Weights of a small mixture-of-experts language model, trained from scratch on English Wikipedia.
Experts: 64 experts in each of 13 layers, 64 SwiGLU neurons an expert, 4 picks a token, a sigmoid router.
Below are experts of layer 10 (counted from 0) of a mixture-of-experts language model. Rows are named router (the router's row for the expert), down (a neuron's output weights, with its number) and show model dimensions 256-383. Each number is 500 + 40 x the weight over its row's rms, rounded and kept within 0 to 999. Numbers have three digits each.
After each expert's rows: a language model's description of what the expert responds to. This comes from a sample of Wikipedia text that the model never trained on.

# expert 16
router:504484418498494526446527487438497518497490514501504525481480591498598579483467374501510572484433459544500509475508531505491505412496497434504510508492525563511563505491520509534471585506500459511584520564498523508480599533426404518493403583533546485489492588480458496541486502509488509421496533536514489532617513516522501496506454612398496504510500479473460547488509492535509492503506
down0:515440496500473491471500518437456509475486434531583557479501424518453498413484479523448473483548511522462561532465526500523523512504534538476526572534477522504524625520482514461542535501476506519556463523468463566466522431492525439540524551444479603482513478487411573493546481494514525454520549488487537529464472500521408538501404499416499536460506543446504459472565437497578550481498
What it handles: Pieces inside or ending personal and place names, plus first words of multiword names like New, Los, Old, San.

# expert 38
router:514525481493526491422498511516499617505524497514507489489496526448568563443481449501489500500465511509519506484504512500490500551453499562514501509493514545511505504474503486445500505486505498470459512456498505484448557591488463520506470560513443491533490384485392512484459517482490515468507459520489504535503512483613488514470411540553498509491460499521621589515511497499514492484438
down0:570509445521441549532470547511544470498514460483391545452447437545456471500508448500468533494558501515425457495472562508475519528513474430468536562487501492464514529493497443509536439498485540489470507496499512528472469588565480610574548525483495452493548454479484488527472540482478522555541454492523474455520527531553540528468493517474490556457433451494536498466492485527601496441468
What it handles: Modifiers and nouns after a, the, his, such as academic, author, public, new, complete, plus = heading marks and dashes.

# expert 4
router:503452512533498482486476462481483481505510534495516505470464541545635476413484424507484539540511514521500508469501505523500519435486484533509510523490495544497496509481529553473498564504505469515546494466516510485376523481511468501481533560492526501533500501497497512512464442524485518530520533514531485515521538491497521540454416554530390507506502502419565480555579497531509474491497
down0:541466475541499507498491484501477422507517540498499507482516476485520501507487506475455513568491487516510478515508547426496478488474455522483470495532495542562544486471464478492505570506526486575430491418453525519499530479489487455553498554483488431491520418444498454522446528556520472519549487528508468408527533517488546503525547523526407512533540515542531481481522460471558515503417
What it handles: Line breaks, sentence-final periods, and linking words like of, with, by, include, although, despite, where clauses join or end.

# expert 52
router:518506499490519461459488516534512518500490490538498438479510549366529493461505474535534588481471428494503519521556633500477497562468540493536463448497495521498496563489458505436506575512486512410487535587504491503486479517466491494550453532539467406537497456402559489597392477466498497482542502562434504523514528501575451460468576520575489490487459507528523531501505537491474494403481
down0:519411458520469520582499484494522513480521453617502537531523473502502438457516519480479513537529435480453452458576557523528434498509500520537433524470493481555496569505488468488521437495574483505442540464506482442508498454500531520543515538551527549472410540486453451581454453468535560523477541523507529526434489551570502469518522504520499557476543513469509581534510459521439477442518
What it handles: Years like 2019, 2024 and single digits or codes in table cells, scores, dates, and chemical strings, often after pipes or parentheses.

# expert 10
router:488540444504590540494454513470490545536523502515518516485492598485600528520447364465490462493511485550487527409483498513502500459473485498492530494489509514541556461476546482579485468469518485498462585518517524461420474546485438573487439474535503486451478481498445520457462526499484529443386460480587499452504520477518503501469460485431495528505489509510547536494483485535532491503489
down0:495533507514483607460497505464538524556471464429479488500550407518518497495474444489510410521510549503510444611472443509521490492563443491490488514475454475457538513527541479491532517515459487517561526505549527530519528505530518524468526487510499495475446522506516495458449477430550488562498583504523523504415571467517474483461512499518439589546468475527487544473491531552524590496527
What it handles: First pieces of split proper names and rare words, often capitalized, such as Kr, Gi, Bru, Kh in Köppen, Colchester, Puebla.

# expert 32
router:504563486492597514540458500419501598501515495509508508483505550484655572473468388503493382533510487548514514458494483507500502512531489496508511497493510532522511491474526467518486506486499478498428581489510514467390519539502438512489458548516461503516487488483441526552468543499484521440472468503525501493544517475547499505435428522516533521498493504505578590516518489521513486498470
down0:509460427479571517613490492498517432519587515469517513487524539539430433411540473527441399500475523465486464569469474488369519503524463480473524547517506477488478438565411493510506473509483458461457436483466518571545469473499545546500461563542539480554573514474471497492479472475467445472457537491455453533505447524570469511543482513444489464531524497446461488469507466509535468407497
What it handles: Middle syllables inside ordinary words and Latin-style names (ér, ea, di, roph), word-initial prefixes like exp, cons, dis, and hyphens.

# expert 13
router:506450448497485527438508479436493508507488511497503527480473575499596564471464394496504587485407467531508507471507536506495509428488497451505500503494527582508546511487521515502466574498496459514598511550502524504483576526458407497494420599523590473496482567482469493537478484508487513423499552521467487506600531514505503495490451614450482503508504484443481525492516494547511495497515
down0:499498477521523503509492502392407446542483546519515503491518535547546430452338486481533463468500385528439571529531512509494534464417527500472453480542519559507488487512440538509517463479471479480596465498582489478559532457528508457477540577502536504618463529501471511529458522560465443509575542508433547489521470523530513518449528487473451427513467413508476492524468473547487467503450
What it handles: First words or pieces of proper names and noun phrases after of, by or a line break, such as John, von, William, Ren, Low.

# expert 47
router:523510467487509484459526524484513555500494506509492443489494553402557545448497463483522546416453572500513509490526569502445497553414514561526486531501506539496500562472468518462497569503511450461408505544496496494479533545467465510525507517528490404547493533444507486548392446472491503481546530596461515502579530494606471504492489533613494502485428507511552599528471516519469499434493
down0:456484495496471497538497480494491489480530496478509523482393522513528512519542572545416492550528476472513527472495439444488500528533514494522499462569463476431518521479539547551498561552499514440482431511481524488538454481529421514519428514507422520474530507580518524592575470527469545526490479629461541405489573544524480471518510490536508506555433514531489493465519495466465447467498
What it handles: Field labels and heading words in infoboxes, tables and lists, such as Date, Release, census, season, Synonyms, Nominated, plus pipes.

# expert 37
router:516484494495529491436486504457503610497519505511506492488504534462593599450476425505490470500469517516523502484501515505481500534475492575505498517495512574512508500481501485446500528488504494471435515430504506484436546571472464519505487591503456495533489431472371509476455504484488516461503450540494500549518511487583493515470392537548503510487457500507627611503517493510512492475429
down3:515530492520486546467418528519539525469490437576523465487479474548452518457484480515461517433521474522551555476491481558511474532570512514523502536496535490543544501583433463546515534468564544534496520472542510551512480540519464518522521513506590433536560547488476456522517523449534544554488548598481447470460505489454556537538480480478498456539527528487487462438477487455432467520518
What it handles: Common adjectives and middle pieces of words after a or the, such as public, ancient, academic, digital, critic, ti, mi.

# expert 35
router:500583444486584535432474527499504603510506494506511491497494541466534583435484499483512508433510518539500516496494499510501493501484491459487515503489513521520536506474502479521501489475524466466445530604503513476468540563420461537492412566528455506407492442471467509489584558492483511463472422467485503555511515467566503477477445503477509515493490527521541574517489499501503487497458
down0:469474531531545438540514466547474564559485500488490557500463539576503556524474489496525453518520551468492515577481498375505458552484593488523498434501559506432527486456556450529446518574492509507494523347535457431526487544522472433508517547557485537484500510496566512457524422486584574455495512522524484475549458511453452495506468449525495418517495495449521551544440515546491525519442
What it handles: Capitalized place and institution names and their inner word pieces, such as Arkansas, Chicago, Boston, Lublin, Superdome, Business.

# expert 27
router:510394539517517473492487489562494478511516522489508501483496452511501512401476392525473539570459541470507506460482505516498511522466493596492502493490501565498470539485514553380522559498499477537521457359521503483433550484512459507486481590484522483558488457506445512472470413493495528518537531544466492542507530489529507531446414548565474514505467504474626445532515506517530484468501
down0:459545561485522565485417511457463480498527538496495505538429471510591544469530512544450545459560462522447489547482540530530476487501474410486495500487455484487500574578485441470457509529500511529426470529499475504512520569471430461558525512491508490566461532497579479480457435557587499489501450529504499506487378446516450497526441480545482440490488499476485561454486523571492514452478
What it handles: Line breaks after headings or list lines, subject pronouns he and it, and past-tense verbs and endings, such as decided, served, -ed.

# expert 9
router:500391551524510477534524475569498448485533543498510504474496501547546497472487400504460569598461516470498504495507468510501530534511474580502504502485516564490474488520496522468505571510502461474577499433530512467475555504507489502480585573512538500539489529470474524526441479516476528498519503528465486508477519492498505499519437499529447512518510484447572480520532490505502478497476
down0:535500536476496542474486451484504480510464403542476475530548455538535483539505513493557444501520518497483510590516482464529504504469521563557473493547506550431473442491491466436416530543482553526543487519485445535505436449467521562462450457465517493510557567504521514509558508512429486524515474488495529501475507550574557492530501542465496499549506512550519485482500449531480424568542
What it handles: Line breaks before list items or headings, and function words and past-tense verbs in narrative prose, such as had, would, continued, in.

# expert 25
router:503515510505637507468489516495491507523525509502513508494495547480595536360463371475485524495509535494510513474475508517500507551446490587494510440487505573522490524476520502520502540475518529505478481461513511476429407522499463531498378526495503480500486420516426508450479524495483518385504474501484489570541515481524492503434418496533492517498463515496582528501500487521531491501482
down0:409500494475522420480510504460382429489486494508439476493461561468474550530453492516527422494481491575490557481571484474457474513574554406488511567595531486479566466520488489460567510462496468500556504519481521451612490472502565482536500501535473488495492541516491459525450477515480454485453413523541508484466465564535419568522518536500482542522540468536489522471488532496485454455452
What it handles: Content-word stems and pronouns in general expository prose, often before suffixes like s, ed, ing: length, discuss, economic, tax, love, we.

# expert 33
router:511540491491536511466454498463494549490518501504506505487496538491611577433481402514497521470484507564514506469485540505489506532448496523506510488495519578514488510486513473502507552484518493487441521496502518490394521537477438526498466576504448475489501478496361504528482556503483522474487432551512496602545494496549493505482391519519529514494496481487587612504504497516498486491475
down0:458487494569505533544508480444500469493457511511541556473495550603394568512453469508498502527481483435484536481466572572549489573531472412439422520480593387465463546490482427520495564469520531506491470506518538530542510522554582464487428563507559542500494545546490455492571515494586509522556519430502487492536487529518490488521523503566458495578495497499569505475500503476495511509487
What it handles: Opening and middle pieces of split words and hyphen-joined compounds, such as Win(chester), continu, inter, non-, turb(ulence), and table-rule hyphens.

# expert 28
router:508397539521516471477487489570496468514512520489510492485496456516514504440485433541474503582483571465511504472490514511497509527443492593487500493488497562493462529489505571384520544502491469513524453387523496486443549502528501514490504627480486491572484466509460507494454413494499519504535552531462491561499523493531505515459434503582472510504463504480620439517502503520535483472510
down0:524488504453552530434548544483531535524518533477467538523485540446566549490492521465482517481443503510419508470523496559514406451523565545541508476498472482588535510470510435513504574512440493457491457579463526408519457496518496510505514481578525519543540455465522537488459493476532486497453562587523417584501543430476493552533513506502574527490487470514600489459509490447520524419488
What it handles: Paragraph breaks before headings, heading equals signs, and ordinary narrative words like According, significant, returned, hosted, testified.

# expert 14
router:488530414496622569452491516444497545517506510504513513482488588483614520472459460469502492467509470527481525459502497512512500415463485479491535503487517500535573497487530486586478496481516437503483593568509520477478556556419424562484458515557503502412483508492464512520546514519477521437411509506551490430491521475526508480484472519395509529513514513501523540500476484534508483509499
down0:525593541458532459525553502504435468516442454514508378484435546520432493507471508598489498429506491443503408484462572444484475507554547455562477420531463528482558484482473451439535495463447433507501482476498517485510489534517469509536570519560512495527559487588542463503481476449524532552538478502436492484487518494462472571501448495488475504392510532506544550499501493459473537515437
What it handles: Inner pieces of foreign or unusual proper names in tables and lists, such as Gu-ber-natorial, Ke-is-uke, Al-N-aj-ma, Mad-on-na.

# expert 49
router:520515475483523468471507510470523517497492495518500444493501544366540515467496482536527549377474545493512505494530552496427496582415519552518480515502509534499515556464467519495506535504501463444501531525492496493473539528467437516525465519528524396579494495405499489555349467474496492488560514564426522498582528502592461472483505529626487499491438496503545535519477519523483497410511
down0:527540444480515462540510537499499497588550380563495543488436500536461519502501488499491393540489467488483492562507460420494420505502508463521497396486494436524529507476510490500507493569542507531489567499491459473463528508487503477463506500530572584502494479475490467562475478486597578536574446423547480491491439479550460520526511487539515558485526492507528506537571503568529490460438
What it handles: Pipes, parentheses, colons and semicolons in tables and lists, plus field labels like Date, Candidate, ISBN, Genus, Nominated.

# expert 3
router:494499443501604609472523497480482533492525515494518522475496556499589560482458345568495524489474390511478530461513507510507507461478484456494552524486521477529505471508542494530503556488539464515474614568507511494529596534419491533482456549526517483421477524495459509467604514520485522457520526532522489463515509484528505485481436543430506515517530478501411549494499484530516479502506
down0:520500417485511486528584523521507461450507482535508477502562509533605485478466551449530485561500504499484474478451532462569491492475504432490493548463533565535507508500524498516444481576488471533534501469477521499471474493457521577494443457587528490489511554491432362481456485564553496477544528502578552504497571515541536515467480526555498571497537510482433515456421511538417537559401
What it handles: Word pieces inside personal names, mostly first names and foreign surnames in tables and rosters, such as Ken, Jim, Sch, Tan(ko), Ul(f).

# expert 39
router:517497484493523494416498509526504628508521495515506479487498519439566566443479449506490507498462501494519506491504518501484500543443496542511497514498512534510495503480499494402499513492504496461465497492500504482453558593483475522510483565517450486524490413476407509467453507489488513471507475547499505533492513488621488506479447551554491509487432501520605565513507496497509497479431
down0:529520432471543542542537521553549479536519442491478484488506533438483503542467525532539485493474436513526496465457444498489449530572468490465499537487536480510461543514520515555540586548484504525515468499466554540428581528598499562466474519566548528513518460508485494563498482480461504470471522451439519446488491522543498517562473515536463570518541459481434433535481565466478494455416
What it handles: Adjectives, formal title nouns and field labels in infobox-style text, such as However, president, Supreme, American, Spouse, Length.

# expert 34
router:501566442486581538401454526489503586503513498504510491495484559469529588419480492482512521436503508557502516488495498506496494474511491465489519521486519523522543509479503473537493513470528471476443536597503515481464554567407449539497397569526462503400495449475456508511586536495483519475466426468499501541517510468552509479487444513467514519493500529514522569525492497506500487500458
down0:545502511478438505517454477523508429418419531489471485461561482548463577497527524479530527506492487458581489491441516508542462552479502526489475570541487513480427526535510506501581551503533466515542535548425472560487409561507519557504457522518535595493505495483462491592493540493498435502483557519492543481512458458523557474482466467507500439422469498534493551535541459461495508507503
What it handles: Final pieces of names and multiword organization names, like Union, Railway, ton in Elton, an in Mureșan, plus Metro, Marine.

# expert 8
router:507437464502485524463512476445489492511491514497504527480471567504609556449459411494503617481414471526503512475507540510494514435485495467502506504494521574508578505485526524477466567504498472514586511541504518504490564524461421504495419580520582475507486559479469497529477470510488509422499539520495486484582538509500508498491450596464469504509515477430494514499514497558516492494518
down0:463515518484468429533505439551526505512523474499437495565524502564522414560487483472534381532466431458583533533482448472499433583474504500531423536443527474451435477538519413471536491469492554434496541508514483515499506511481548483476565430479509523491531560466472490478474488496441514524505522523535545514474457427463431540480453460565486592480470518519511550536447532504433493526509
What it handles: Word starting a name or phrase, especially first names and particles like Robert, James, von, plus the, of, and after commas.

# expert 31
router:507500515506558483482501505462495550509507512503512491484510536490604554447475374510485464519491550492506504448482516503498491564458502580504515495488497582512501509475521503491508523495504476514466497345514507477413532526510455516491447548484491473525488426499367511468463526496499519448515475554506502556516515490548506524447379507539497514496453507497623535514496498518520485472488
down0:503442497471542501429509531602512526592555456552453603527508459487390487563506526542478487561582491488487466504521493491507477488495556460549472466497470431552450553417518540510523506590442495536518479476492525523582465563410519514539519484504481521497499465436454478498500462516467486522495444546499528451471469436484471453519531431473489480474543391558539481458553586527527477473515
What it handles: Opening pieces of longer Latinate words that are continued by suffixes, such as expl, defin, recogn, dis, exc, and heading equals signs.